config.toml
d_shared_expert = 64
normalize_top_k = false
balance_loss = 0.00035
router_logit_norm = 1.5
vocab_size = 8192
norm = "rmsnorm"
norm_eps = 1e-06
optimizer = "muon_variant"
batch_tokens = [32768, 65536, 98304]
train_tokens = 270800000
Below are experts of layer 2 (counted from 0) of a mixture-of-experts language model. Rows are named router (the router's row for the expert), gate (a neuron's input weights, with its number), up (a neuron's input weights, with its number), down (a neuron's output weights, with its number) and show model dimensions 0-191. Each number is 128 + 24 x the weight over its row's rms, rounded and kept within 0 to 255. Numbers have three digits each.
After each expert's rows: "comes before" lists some tokens at least twice as common just after its tokens as in all text. This comes from a sample of Wikipedia text that the model never trained on. Tokens count by the router's weight.

# expert 17
router:135153108083116132093124137152163137145142117147120096092137100151123147135106139083103136127072119163116119160114148151142158133116094106077131100117115090153132104162109147147200136108182120125141157146120140144113115164107147142109116155140126081182128122140113165110141135113098135157138128121126155104143121165138090144157161129124149144152154137112101080114127128146168138108132145159149141141145154123111161113120166163110135122090113124130130122119153128142158101130137140162117183132162096164154110092117154151117173077133141112127126132182130107167103134184136132155
gate1:161126135109123142143134106194133080122118151122147109131117122102127133138129080109130158112104121140130112104145113139148134143174141130154074150143076112122136140142130090103149151087100110101099152107133158114122134152075103117116129129096126118128103157161163163123092160090165168143157185135135138132156175105173087129106136120114083129129141164112142145102158180123139157185098134104113125120101111112134156157155164141111143143142138158122145115114077113080129088151151119126135121124107125145123104101116112167142170112111087145124119126166122145124158110142111137104
up1:126125154130122082104140142122161116101139133146189097125144095083125194065154114176155104107094107110171131105132160145120057110127166135133123075165118127160149110124148132085109162104095119132129115140129154124078087129097139133123116141122153075127153157166123134150120116121128149148126118152143104073119130123118175120110115137129128117144148139124115097114162122086148107121131155128176109122107125110095159132116151141136122160096144169103104094147094143106108084122122123161067122143154130120127140160123144152136151147150158122129148123117151150116133143133145125127
down1:126087176106128081087128129093161114157160145151126117165134085123100152097119142174128128119134132138153163117157200147098087123152144112117149106143131106167118138139163145121119106156194101131101148146121155128084139159145154145117126149126113126123113154120116123129117107123102135130161101103115162151124122141128155138094149148129103125145137120164122153127107120131161119113156139104155126143168107086115116118136168129153155169128089167109125084103130106095139100116148166172081158085192152116129094156162143120149140106118127084122148107118143121142125116094143136127
comes before: "0", "1", " |", "2", "9", "8"

# expert 30
router:146104109127143158101113111174138136118144114109122133095201113112109126159105113108130091105155132141168122168143124145143164115154130144094128157104127137128130114123102119129129161169156143160091120166156142183112150146138108100111129102111150141121142126097132156144136147144136088188060140120087149165146147121162128146109104151107114108104137105104101113146122148168146106105120114111117086164114124119131134119110166122118151139138093100106122101153139131121131073151114128063119173120107158137106097123170097148121143088090144130150121157116130148151133124092074116142
gate1:090130098098077116089144136153141121185083117075136096133151119144123126119128127145151131125096131115133097113117120133131149141117145152128088157090151142130124138108126062128150144140129110134074116175117145133103136104119136155152153154120177122114054176113133113142138086157139133118085143133093167143088129120118197108096109110110097060147150098130110123138120131128117134117131072120137137123136130127134106123137150152112139137142147142145148098144117175174171113117112129117124150091152128088142131095130139128157133121146119096137163130133141083172153133117110107133
up1:095135107093111142084109140148121109124123170099140148194136135181098152118113116161133069142119161124079138097156131126137157141123108137112121107101150109120154177155080132161112137112173121148143138123161150112137110109083156100161126115138099160115116128102183135101140099128107091176148129120091115099099123158132176164118121142071102105178124110120140092123128138102124146125121090169133154134139130128146103117131102171115158108145084145154132093165127096128109111104116106112111116117124161103127103129112119149118143109144109130128080091144113129148138144110117121103
down1:147168083087106065137141124173147141140140089108125126088138151114130138113124115131136156135099117121133112129099128152096128133113148130130108114135128143104134104131126121129141118136132108139108098174099116133150167185123136147155162155147184151107084180123108125111109135126138155142117158141119133173101179122076152125110122099150131140152146115162140168175154143110144097161140124092125105113108134115104086125124167099129067152120168147116144139089085176147129142128124139122139101068128098109116125156155111110154127154137167101096164135145148085121112126138121144149
comes before: ",", " of", " and", "\n", " in", ".\n\n"

# expert 1
router:159109143106127113143118115125132163100144137135139173119107150123120121137088142087137133140148131095180137122118169144117116163114168129150152139101150111142118170117157151135105117113110141130113095132119079118117110154156144177135089120164176113118122150094107097118129160153123137097155071086123139159163116171137120152096169107109121087169135160174093103144148148116121118084134138095115096145151129129145141123130111191143088151116136154125103101166099145134126113134103090156174123104128157129165134137103153113119143116090084111132080128106104154117143140120157105106
gate1:155128138135128081131107103161111079140116168142109095155103070115158141151134109128151127150127126162074201137173131150139103139153161120143148103112138135134096162166126130134094141105111140117154105126109122162155143157137148130093109112134130110128143122145131142120115130127128158093105129145120121153110136160141144157086109158147110146128123140132135114147126155098135145132158155154092126153112134137121117119106141126135152136135129096136133109143106133169165099129154158156162105146129156167107068159057138162104135142098191128122125091135082144062123101113095115095
up1:183130162165148181120074112122122144153131145163150122130150147107128132108090148124134127115112124136124097122130130118149143094144092138145126129139123145095126144075098126166133146071137111107142104131105088167112123141140106164152121078111122094155118138117146133154133078134170114107172147098128084139105131092078107098134163083122108150120113132106106114096120130135122112140108084152151153133123079120142138109179146077137134143097070138142101121145118147112141136129119122137099125122162116138141095115170080096120123130132079149106168131115120095145135155167138121160
down1:131152120148163100138113124107144143184132167144118124133130147137127148175140086135110130126101073124103138090090155117125115139121125113131141125149102161112138112184162171131104115131126120123127119122189073107136117107080121105186121181134125120110114117085108166165140140158134107156158086118142141144136149129145133160110119130146102150143184081088124121130140157173107132165119139180099140108164119098100148080120130122162101162108127123117123120117135109141151119140097120112131132102103105159114145150122134133128125133095118098160142175145168089153098123115138116091
comes before: " the", " a", " ", " his", " an", " their"

# expert 15
router:149099158129145110126146094152094115147141125144107109123140076107149121173085136119145102142130117120160142108106138154133135141119162194163126122135146091114117120106139149139099080130126158091114140110125107147126085096120071111129160103141135131108150159170133139168145101106131147109117134086145102109121107106081067121107128105125130116117159138165133152140134119144069121091148137130143121120137107118105099102101130126148099160135121157143145139126102074180165133145122089135188117130156134115117151093177122125135150144161130098115144147154123112088121139106137074161
gate1:075095121138116119107129097080079151122136156103161135143100106123142125161156117138139140150137110111135164118131111087150141148105154156099093148132091110116080123167164137117156130149077140135137127103138100100122108136121154122150117110129132123194120125112132116108124148102178152126146102137137120128125139134141112136105137127133161139145133148053157093115114148150129127133121140127094125121111163114131156185100137119116129151125137110140142088151141120150133137149084135129112144116123188093120110176125147132141122096090140114120084165173141201137129131163104062101
up1:119135124112124131114110154164173120143103153105145124139097091110100148120118115171158128118189123123163109098108136136124114123121196176116147134113140150158132115141137128117150132143103142135107153153127123110135115108154118114136151144102119149141129144142150133104114145118131117132103184151134069119137129133120201157089101116123133139169088123111184102106120127096102177165125109142108103106151116176111113128141177119137156155150104118146116106155129125137108110104146100112069142099086107080157152116106082143144140080111200144134125138132103124150155140132129120117
down1:094138124109113134153126135086104142085144122156105194124133144113154136117111127114141146114122128141131122141126119093131091082095142113149109085142130148118130135156103085114082101108095131133138111085100104115092160159121143137162100164111124163079115172137121120126086129175163093120143117142132134125098136164109149139085129084154080105130110141139125149128117100120112111111155095097085114124159143143157128123121105154185121160086151161115086123107122103106141125162095120147114091181175139168117131107125138093132134140134111148157129115146114148142115078112140102147
comes before: " The", " In", " He", " It", "0", "9"

# expert 20
router:116129098148117140147118097088096139105149111120132184170098127119129152126170182123189123122161117132100138143107118134126090153104112143164114106121072085146182148157126132114121158138140109170151123115127115119155119107132138146148111084094154106123131114147086090107129120130159133113122124117120125156125102128098140126124102108113138187114105161146155102157118129098135153124126119139170076155145141154150121156097121147119103128112085163111136167106127139137074133149125108106141112145102171106146168109146109162139084089094146095145101127112097173117117107121137104158
gate1:120122096147144136199104157100123119114145110127180147107140153139134131153132122121095100127066180147150148078134096142132105127156101134127107101125125125130112145124130146123155152152134121130154111098143111176131122125122125161150098113102139114133113098139090093146122092109126137112149103087096138105131134131126153094151093115108109076124111123117098115115184209148085177137126118178112145124115128129140143139142168172094131157115146122142105186118126102117124124093147124091128118114086154085154112114136108141149129103124114112141164145152080126110138152123148094107
up1:099154109119117147128087068123150126103093215123113082129122096107128115158085119153117137145117110111121083078101121149130146092091116106123096150144124099095163138129138124103151116131169127126102175086076184140115100102157148126115106157170141126142114096116127146125151097164131147131095089123136157102140162140138101122141113141081099119103156109144156146121139142154157086151095119129120124161129136147153165090110142108108103126123128112126128139153178124118123100134100131164112136139130117139117141134111094105115120135130123165112111148173119136110136135120137187106
down1:148135150172125126108109094093116127148159097133085086158145121158165114147099146157069131107180098171153115134101122115125134120122131152101151117120147088147161132128166135177127138094100095124162140180119106128118128158121176132162108137101145131127168091131108146146101132104158140157163104097113120112130110121138119159143151096197130122158086124134104131127177097162132142089160117118084142131119130101088153148130141127155146147151131141114141109147131095154142148140129139147120126144121130099128113146190133111139104144143116126120094102190119145120120150170106133147
comes before: " the", " be", " a", " to", "ing", " have"

# expert 14
router:126123139149136188103110094110139150124128120129094100136107139132158108175153082105102136143160098101155118160183130132107131115160154146126113125110153151099101157152143093103124120095105125135101158114116166153097129162118113120143152117137138133142160159123208070127096122163147144107125133151126106151104093152097149136153120134157136141133147083091110121104153161193118132114104134097130136133104084154126123149153099073158147115104107127121097132162122182128149116120123144111138151139147116168102095133151142127093104097111110117134120104104149108156104137108099155142
gate1:119156128147137135130094114154107086135098143136126163125126125133155086155125079115156159143109090155190155136104139135110122127122103109117156131119103110121140131082100131156118096150100147126088161139099160113137138158153155104118144134130157108111102159076162138152142133114199155137142110109144133160125123067136139153119129131163113106109158083186146166127123139145147144154149109136090115116110146183127141135139137099139158115162112122113163159116143104141099122151123152147119154129145169105131148118111122095094126142115112125082178136177164080111121133127149119163
up1:088100127119114121119132098139131141142115164120160135129105117082174164128145143126101135133062149131135091134146118144119108147143150186152114132130173110171121127129100136068134107136112138155159157122131108158154111159127082174139160108106124093150130144157142148121130119121113150100086160110096139140131129153146111105126135159082144106130130146108114097156150132096099116141131087124132141109173160145143133132103131122105080099118170099104126105119125095084147171113148123095121143133074133106109160148130086125089142158146135144102152117175109135121109181106138100162
down1:140167132104133181157147140132140169145101133096185103122118124158108141112141107141173125157182098154093187085092122129147118120121132106156123113140121134183129104141169099130143124146118073124154145105141094125159120071137161092112120108127137153119129121137103142166129169140106128118155150129116114112145157138137148146106143132156114134165125134130136147093138123096157138116137110144165119105087119152144102102143104103121162129128143164119124134111152129111122126148133128160108103093152139157117129070119132154156124149069128103142071177097117132127104120181157153116
comes before: " ", "|", " Total", " Year", " Party", " No"

# expert 6
router:099102152125139162150147124087105110132120119094169146153128095088131103146174148139184115129171152108137142125128095130163103133092131142150114132143115116094166150116122127118088122132078106186162081147113113043103138077119116116181143085123115141110125160153120108085078166130144160113104162091131141120133125130126168150101098136119110153126105159139141106128128153123079120143110117139150106147146123140126108148106145138092114133120147107091123121143125140142090152115112103122130098098141146136094160123145096127144091148163145131130091148123116147157157138121147109113
gate2:139158091180069130129107124146063114112139096124096117123149117093097121130084131129141085132116146201142107180163119127109120102104102126129114109131099120128122146103149118150141135122125155128141148143144141189153126177105161144107126136131131139125111176150129110127107136113133106078115104131110106125110117152119110135103106158097134128138168116125135123121106116182121072139126170125132115132124123140162107120110099125100126114150116113130099079164119122083155139157150131163120160128101146153183143085107125088162159148114144144147114084131163155162110143119114096120
up2:104112147140129182123134123115111111104156122120108114130115126098093167174109121107125132138141075127088114126133112119117127107123118114091136176141128140150156150165167130151121136116118144131147135143139174120130119172131158141094147108161120154136108088112117077161116141082131146137107154086165135112104125131155097125166098109134143150138156123182081137103147097086104132121149090142090105116146134119133090179149157125156107112088153107130177153145088152113121138159128159090135117141104130154143143134138141099112077118172142120129187133131109118143112125156157183143
down2:130145108140163149131118120158157108142108114159113152152120117106129127130161121149146124125127153128175117104141118069116134104144135168146131097093129123106145134111130098110125103149140109157129151103140142105118137182111148144169148171071150128104111198135144172128088127118127098097117091116107149152156144075123100159105116157082118121174133092120154117134119124110142131138088134114165125115119149157126091123126130142081103141164121145087095100127150114115112106089122110148131159094166134162128130103106099116105139097126118153170079094131151152097147095115131094176
comes before: " of", ",", " and", ".", " in", "'s"

# expert 8
router:130151129128143126162117132096092151113137162119122126160140128142119124113114179159163124122145123133159123138112137106146141110060150137147127122147158154111127108134109116132080098141086170116116108118148123133142132137101157113159149139114112175148124176110131103076106102141113118090143121112132139134115135087121114147119154102166110129122090141174141147163132110109148153130134121108153107143134130176081095109067076112120108134151105147117103093075104127129095162127139116127163115156138136136132177152110093091156140177127151134078174144108096136121179110097113128102
gate0:120081140132136133139104102118133158172139183088180120135102118130117102166119119124118088114169109124153148167089116138142099119080157131107124147124155126141125139149142094144112100155117126104121147155140126088115064127098145157073132083121188108114115166148140146142099118108153137114117144103127139142121120161115108135122149074115156086135141137107105101157129172127144107127146162101120146157175136135122122143095141116141124148098138123131104097131126156127135108133104103122100090097117126125124147153106103126153114072132158127181145114143136173084175141130123115080
up0:124120117106118121086177127097143182116120133085115128119115150108115147183101076152160160137140098113129122106133146165145136144191113055124132151125100134131157116142162141123184127088168125137147136139156110141135110115127166131159074101096110184142123110081149080124093114098149138154139129152133147152131112156111149146103130135097111151116113108091136102132088151112116136136126151103141119125108144179159115134125128102148136087131117149109112101118150106124122145126099118134101104146135131160131171174101128093159122119105110154093114159145139094128118144153087128117
down0:161112153114125107131111101146154087138089153156158100152133111121101114128135081150110119123101141128116158159083119146151189144108089141111131175139111166132124114154130092098132066138112143135122137140119146182135136133098155178143083150099139121133159131114125106097092114154145159083109139097139134102112167158156100152144158146156137155095132131117079140114191118137110154159104141128132102156138119145121139152133139138108112151138132094154135087134145118181124153140182151110123157127127110104144161167103120094139125083154109125140139156124115134122172126125145137097
comes before: " ", " and", " the", " which", " but", " he"

# expert 16
router:136118143145129151088123139161107110124121139120145134137118097155158185119120100112140110127123120117139129129153175177113141132116115114124136148127080151126155138111103149171139143138108148133121152137120120121157160129112133116116073114140114154142112139126162149129172155129131182102143086157112114142102136072118174090112134112156122135150145143123174106075172076146128174147120080103146083127110125124127213144142136141111134121120111134162161149099145135145112138140173151172131138141138200128139161112122140139137118103111134143075118121130132121165118175141115123101
gate0:079117117171102110135146125150123143140123174130157111108105124102144123138117124126137143132135160104138128156137122127144127141156107164134134105164113209125119120137175182096127134141165115129065143155099128084124151105137100162104106106073110128113152153137182169126166111123133112116133121120157118119127125129091113139120152161112114152065146092116149120146124111135112113097119174111128149125160180108154143157167109131147132133103135120135143121134115154104140183119114123164175110156095091121148156126147124123130122118150162184156102140098115131162111111160138113096
up0:165147140110130118140178100129153113162160111113146095104130130133118171158119108144089156156113102144140110101182180127136056148110159156128115102112130123108132160138132124110101148128110127103120116104110146152139161088113140130104131071083108114130169095098139091110109149087169147148202122105169176120116147147103119137154135130102154115126087148138121123136130125153138130113114143126151151154112143146142139136109149138131130100122145108120147094110143112159114118164114147094094095136119135112113114137136133057107128090116128106095118176118135117110107094154084135097
down0:123119113167103172104120182143069133140095164162139125108131128114116114132108110120145116125143180116136126091125111202122135173158092156118128130151137139177146132116107103131132164142175131162096149133095112131169143136100103142133093131123112095153100137148128173135149157112137111059105159157104111175096135099112101158154163176114125151128174117124130120149123099145141133096085148131124119123145103097123163136129105112118164094108095144154125173129151141153128142122136098122139118157134127142125131121130162138123125103129125163107129155106106103174150167141147101137
comes before: ",", " (", " and", "\n", "s", ".\n\n"

# expert 21
router:111098120123113139128127119088098071142094086126129174172067106128140129141138137130144127163118142086120121096120127136126104155177119144131105132135110147110129120135150095119135121079132055150138131067115139097128150158125151132183155092106097097121131150160147103118092148134120184117119141104109135088110134174117179141158105131155121161097117124131118097126124160130096122164088113109136104134149148141127114160151148139159101105095103114094082131141133145138103161131124124124113104123157170149109118157118142160113112108111131141175130144107141132101092125116165160129
gate2:146112132131141141114101144154131117128134121181100180128079118138130111113155123120158100122135152174126095114120136137155098156101095093133141117170120096117138091140138176100127102104158139082148136107133132149115132127132105148121120119152140092172117100143114128172155160096155172124153134138135093150137145144136129147126144141108162140109114125112088063151167128145099141146142124125134159121125110145149125083118129145144105125097138118135099159122145091126101044142117151115067093096131115073133131127094151151139144180115122108107127140087138107080148155103132159120
up2:145135132147155153152128118155109094115100120127119158121109102125119128112155148139122086112123121091119122130123124087090162109179149102106113124146086144112172091124071093140099130114127145111089170146124115127133155157177113147147168090104135148146116148128144141091139172148071109144153118126158143103144170133119123142148109153134134157134157109134093139123151095115148107132106118132124129141161143128183145113138165181145117113098107125153100088119128128133148076142094155145088132131133118072111100155119125121156131084118105117102148126083119089099092166105135172140
down2:088121117171116107111114121101125160100136121114095093104146099107179140113078116116110159146103155136148128118141147128142096122149134108138126131146100139148138183099196141118111124109132146133127169101138092091115114134149089109101159117126089129135145085135125163124151121143111123097118121098156130143147134157123110135116133106099090156114147148131125149112135157065139080085116129150130168128145098128113123149106103140119138054151152087112124147109139117129109150126159120097147106142099079137134178152129145113170140128157077133160107163145138080117139109091106132144
comes before: " of", " to", " in", "ing", "==\n", " for"

# expert 10
router:124129139119109161163133093135109141122130147136129167134135080113130117101138119134121168142167140104140177154092132082174080152069151148163104083168121130108169173160122161118093137112130138115107129093121138130137132129132108135136157142102139111085136134123115114089159162142134116120119106179162088114113092126123107131122129106148120155144101126104151090180137087136115139115145128133135116105163100166104134156125127096123109135173137103104093134144109142110093126141148097125138109136106173081109171132133154130155125137143183100066120126116143170159107121146149125121
gate1:142126135129110118168138120101115142116168095110137093133156102136157119111140136145138121153108157160158127139144127111141127131170136123118155080139139088123113190086144141152135138164138104137144125125127126147084119095128133156106166097139136111136093134125131161132157119155110094131146079130115118111118126165110085084119078080101128113110137121124124103107121123141106090113140129178121116113102146094107114116160128127193131191129110098134119105164164119069143126123114123145090067101144126150128070118085159108154168135101131127138117130147135125100122170157094097132
up1:103135102093178113141090113141133146146135127152166157162112119146124107087090110127114106122132143125116102103157118162107099091138164127133149137123111153127094135126168150181148168083119112127181123144099124104177135114131168104116142129088093100107111149120132179167141146109114144135134130171148110151123170114125148140129108130120136107132128150123139144146122165152100105130152130129144113148119107138130125137110071090153143148149152146076144095113151146121116120114134110138146079078129136206152100148118143104125104099124145164133115139101127126089099120167150143070
down1:151127130112124124154114135113134107134138145147145125121163114114158119122135150131140111106181189113135133130120113129152169122153108183103132150132143119112100130123160099128180139145169134134107142139124091171125126119142135120096120087136095195075134113126107069132176139094134144148141168121127139142147136126113195136178145168129169160107120136116163161105128118087146104138131156146108127144143168125133166154162139114120158113076144115119105130092154135115141100110130137158107121110119141096133132127163125117163092139116116125138105154075178089155108160141127092108
comes before: " a", " in", " been", " the", " not", " to"

# expert 28
router:142170081112116095105152127138125122193080130113125055129108162141137131139103168119128135153087107123118077099132141114103120135157133156150162136125143108122154113141125161159071141121166137108147126123106125140159166156125154129146142173115110136114096167110123114118143094125119112152101095120110108097112155123141153122149098132082169136152111150154091171150121177103129104138117089151135100151138094121147113111130096108138155151131125110149092143127139128131149131086129124111117129109152122181141131129065180129131106080121140124100093139134129159090128112107138159131
gate2:124142101154108140130156132185151152122118118091117090121114088115153110108132040149151129111115105147112103143122111139145106139118145120105137150120087118123088132143159155122094142121158167111111109156112135126120103118112150078173103137142148159165161128140127101122124155121101128159106122163164108094089174123126132120137098134092140117121111113112140139165151126118154137111128135143182110139139087134122120115095128150104141116150119133111119168166132112085160143113128184095127139164142135182083120148131130101129132092144162116140080125105140136203144162137149137103
up2:116105170173136142128117092139151109140118107130124113146140089089107136121131158105114131138092143133132147116149161083149115124085096132097144095120115117149137170102122123147152119125171124175076077106158171027144116096155110117154135126134115103121114122094127175140113133112117134144138094152115108133128141128113135112175097189151112140140126147103122110133157081160116153114084176127104150125156115124132123106102143113137106130128137136145126127104110134153125126141135128120133151113123141154081160142131137146078096107101101163142164103143085127110128142142140087087
down2:098167129112139082142165154121152158132098093089127109178163066147151100102144090103131103152107145086157160122116119169103117139133128105139153155121144111080159113097112109148137123122125149153152119162150117136138139191138145105131131141112120112156152092125125089103090141149138118121103103162149117105109143135113161138160165148112152104107152116136111146149145135107125167119147122132176129130082121072154126149136147154116128120120114093094123146153168154080134120112123155139146103132104098137153104088120105129120147092163153136111123117112112129156136191157083126124
comes before: ":", " ", "-", " by", " UTC", "\n"

# expert 12
router:135118135103089164119114122169127101124150121133111123110157096135127148149119123133122110133122119135123113129128124113113126145143143143119101136106154124147136107168082131127182125169106151160143091102144063176144079147155124084118150078084125112158100127101144156108116114142128083160122126171062154157164153151118169112129135136156138102142118137108152131140130136148139205090151120122105164123102160115133130145069140132137182095132090104108091136138119154118181141137128134120095126117136136135164082144135126137130148101155138138134127143160144093155110125115125120082
gate1:128101167152147114111188099142132123111161153125114124076100091160111102098129131138110136122098142146117131125156138183151124139158129166134171120120122149133147125100155119135124140168089120118145146134122093129126101115147127135143112144176166126117131148146165096134141127133104159112135089090120136164120137093208153120150186154159092127127133137173116080105112166132094136144138180146151130132086145115165134121140103145170110095119149119104057118110158107090142134116171150121129108096096089112108130109133122117121135153113137126149115164139116130099099144142128126136
up1:126139139110140108145095095156103163117173096138100132146135130099174139143124091094158123158192158138139107117104091162091114115088112123097149118160088130154116133166108132144148145166147148135143108134139140177138092158122128143127152113163133122150109122133101125116153118152161112137087112124140154167146176111116136127113096105116186088167126082094127120156128091127137150138157093119118129120129070127142096126161155136073120156127102097137128111168125118142120124142093150107155172162147141151139155131123120131140166091114161142114152125102113152123139087123160102124
down1:086107085151132131138114092155138146108073117125154119133168101140145105141120149153150140126101077124129099133109133112120141157135159108116099126137145115114129113181076126157119143078158102109131112121099137125141166102130127134141139149095150124171118147102120181130164152123127078130125135175118147134156151121099070137110091155108147142106111096120128137140145143071166192109107152146112132126154159120128103153084176130114129149114130145151139129147071122113170123161089128115124134163095155128162106132133157137129125172146091117096110113159118142136141109091127144120
comes before: ",", " (", "\n", " and", " of", "i"

# expert 5
router:134097136091138131093143127095149106117147146100131133132143171126088097132130125165137120122129121121114120118099130130108145093148153152131106137139130112109153094141137152100080105109098109142141138124165119111132122112109135144147120139109096116097159156089140130129154140144079135099098146134121125096164157096133104131102143094097086141168126172084126124146142138132111105125119140134134115155141110178091126118093137124162147113112152165105188122111165137162138140105122082089143159101091121133074118154116115140137098154113162130068134119125201178156189159124124152134
gate1:171175159132132170130139087147116091150121132134063152137138099108117160119099111100124106130113110126097150143132133093089196144114124110081127178079158146135130159098097125123144112115126117139093113109109109139117091124110149119115150136124172101102145125119097117161137111145115092168128142167115155112135134139109163142122138128149089140142133139150099137122109101116139166122146103124160115155123148161132103140111177152112135114136170152151129185138155068134103110112153118106133137135087102130109080144149152177126103131132102102089133095106163127132147136118106158157
up1:072152139152147116117135132181128120149130104137169152123112162115114092131111105104075082126130112168165130171166125126122109095151145150102144099123087116141193150125136150127144139142135126143144099175137117133170141122141140113091101118166134213131109087113147142159125120137142104133156119137144153151103105086123121091094161115145116156159097109103129159089163136109140117104138109134142146119126129122113133153137119130104124101168106123124092106130141106115087144082167116178091116137104113136147152093166110105113154103160147142135153112093133128096124140140116141148
down1:102159175115141068166162147180162161117114145113112163107116137125110118097150138083147119158140114132142121129138089083100155091125135111096140128143084138140138126113161102158121135155146131112106111173134135130154108156126114140123133175182107121117149143131116122116092130130130079152126138093103131172099186119164148097088082153122150107116151149137102105140112148131085130127134117116088113130092112111125117146162133181101123085119094118169117116091127105137130171113152159135097112091102094107167129132146138131142136159140123153125164084137134120111119116134101142125
comes before: " century", "8", "9", " |", "7", "6"

# expert 0
router:172116098157117146083134134113098151138085065147138132182125117175120142098110145095149164169109113087122139126137139103125146099107111085130126112122170140112166093094130140109131100129048108131101093136115100095112099089120120126138135101124140103144137148117101112110118138147105158157144117099167147107097137112141121137147087082126128077093116129145122159117161121126103104117108122106150108172141138122162152110132142128153118131108114116126152105097138117188132108126144129109155113148133120106092131123093116117128095115137114075141155147130160106160167095124165138160
gate1:132122108143118168109151169115098113154075172134145146115130187181154173149128189159106123149124115104109119140125176080128121103129099099052074146151134105127133127172125153102133167128142139100119135127131135133116120123114148102126105133095135136123151101124111155133136124076139134115121114165095123167119124135128166158189140117110097088120134128137131146111073128156127090145119135149109152102117122110159122119144109149129073125162130099082124127111141120113115145106121135142114078102104151135100096153166131118112133128097137114155112127139145115143111125184146117124
up1:152145145149104048121130157154121090147118191128144127134103147181129118078113152140142172086092093104098140137099091135150162167149123125121130161119113126140105126127131161119096139133140132129159118110124095119116159134137152141110139117135130156151107117130109178151147116077163140078131145115097140077113129116096157120114109096125077106171131176141153103133126138154132142173157135108079121127098137120143177140161141177155114131122134123137136119102144121125090167155113154125109136094133101123141120098090129096115111150078140169130099118139120119144137140126118136135
down1:122161094145109077156152141137120148146133154099142127145132091172102158105184107121140147167122152148109120117139160130129123171131154129113117134149129140133176135132097111113146108175115144173151123133113098153116117172137153155129122163154077150122088146107142180151106106114116129145125118122092123116160123106115107125157135174127108162114097104101136112127155134102172141070082107115128107129114133079079143127158142132106167140116116152140116097110132078114118106116132129150107146109132085141129103116093108107105143123137107153125139154151094113122132122121123102038
comes before: "1", "2", "3", "4", "5", "6"

# expert 4
router:120102182114086174125110145117147119156164120152101069124176142145082115120100147113181097104166106127182130150112135134106175109113136145138119117094094129144120126108169079167123136142152149120079143149147161128125104146134099106126152105144145123130104131112095133126141140166166099091124170169148135158114144131124186145139104124129134097122151103132107106128164142116143151108126186135115188104085135129153099097111185112130130153150145157118140107133149128133145137156138101132128120149122122138104152134127143148136159127096161123097134136101168139105129123149100151127
gate1:135134122083117128144127117133118109119122143146141121126136083109108086165134152166136136085114161168149117114108127159106128131098148095129109152082145121164149146109139096148163113152153154103072140096108116107119134149119136079090164115164119102099102152104117163134131149167108090130107155148104055110152086151160116143112118133109107125150141131107146124124137142136119071104122093167098121145137142095156134148091131111131121168112154130164111099109125139144147121166119108070143170139168178091111114123154125127176170114132142142110112161125141163131135139112121111133
up1:093129112127139147173173136142139073133109126146122128145141127124111086117140156095150111115157199135122167136159161104148138098137161165168129139163131118130110104114151093127134162139139180103128088124095123126137089135131125117137147114120110083132130163114134142117125201117110118165135127093127123105111156139163122103093142116127106090068174138117114103153121104125141131153163177144105113096135175124139121155126160113121132136160123110097084125119130110091129144133124080135147101154099128159116117170127119128161154136122096164112156154143138077105116147117117158151
down1:131158122135105117160103093131122158145145169122162139080132134122157128152108149128123083138126139121156109112068090125096118139116098128125082171121096123095111171142127134147146130109147124167119161116168146151131161092128113091113097122161095161134125094102150144144097097123108142113148122113159118099160169123111124104159122124105116145162121119146137120091121123148117115094105090147147141161125127110130091100125117106161126131113150139177153139116135145090166125158143151115124095084108137079131175089159137146138166112107129112160081144073159139121155148087147097152
comes before: ",", " and", "\n", " of", " in", " ("

# expert 24
router:112102106155079166141123101077108121123128116120151157119118076123176139142138102156167127162179121134138165138126149110143103119120154135133104107113093173174127101158107120166145143162108135155168123160096092132121116144176114129126141105125153168139073124114155097142115116153139090113129142131128108117127149139123134079104140072135096108165145138133123132118151108137138099126149117150101110128111131118157123144131110127106144167126148143165090099159083140133144126154073130147147074104131154101101127122178150101146158131117151145111115110133120138162097123158113072124
gate1:142155085124125128128144105130117118177138123124114101100071152152138130147169175123141160079128132119137143116109122127121158163128102147143134117090140120135127141119145089171190098127106119157103172068083106159100135117150061159150147122114079159129150134116109108143141112163119121123140139128135153108130128131124177153149146107166110137115153098143144112097154087089153134159157170143052106120150135113110132119142099156134157149109122151116140116130125121149106087144082091133092108124113118128100126147127116121113165107128099102100145109124165162116146122147127108116
up1:146126105122131128080161132113119102178160144146103133103089129169133125126142104100111137116088144112140136112180169113156125153158106113143120157097128109124105161092126121147094104115126070105146138136115117135166151106152092122135146091105087161102158127128141118123110117124137123122131101105130173129113117119174093170131156092073112122130105165133161147134138101146170119140151129143138139144117084113144097079116099139125143131134118164090147112071111116150056129119142143160139128130144127164168092112108187119115146158138079107134135120122104097122131108143157144130
down1:147109130182144167112135093093129069086108147106122126110121132161176102111144107118116123151110113147135131151100136093146124161123154139104152164115121162128130119105136158104125142103133131102148091165154121116134136116127136113113102152125081101127099158092084122134114131121149160106142123094112135117122151137119117090099112165132123189150133136124136100145107163129143085078112080145145145109091107153153126106093161121122134070077179134134106135115117129169113171180108119165136161141138146116178118132134108090138094139143104107129118143159104150157138094110127110144
comes before: "==", "===", "The", "-", "In", "="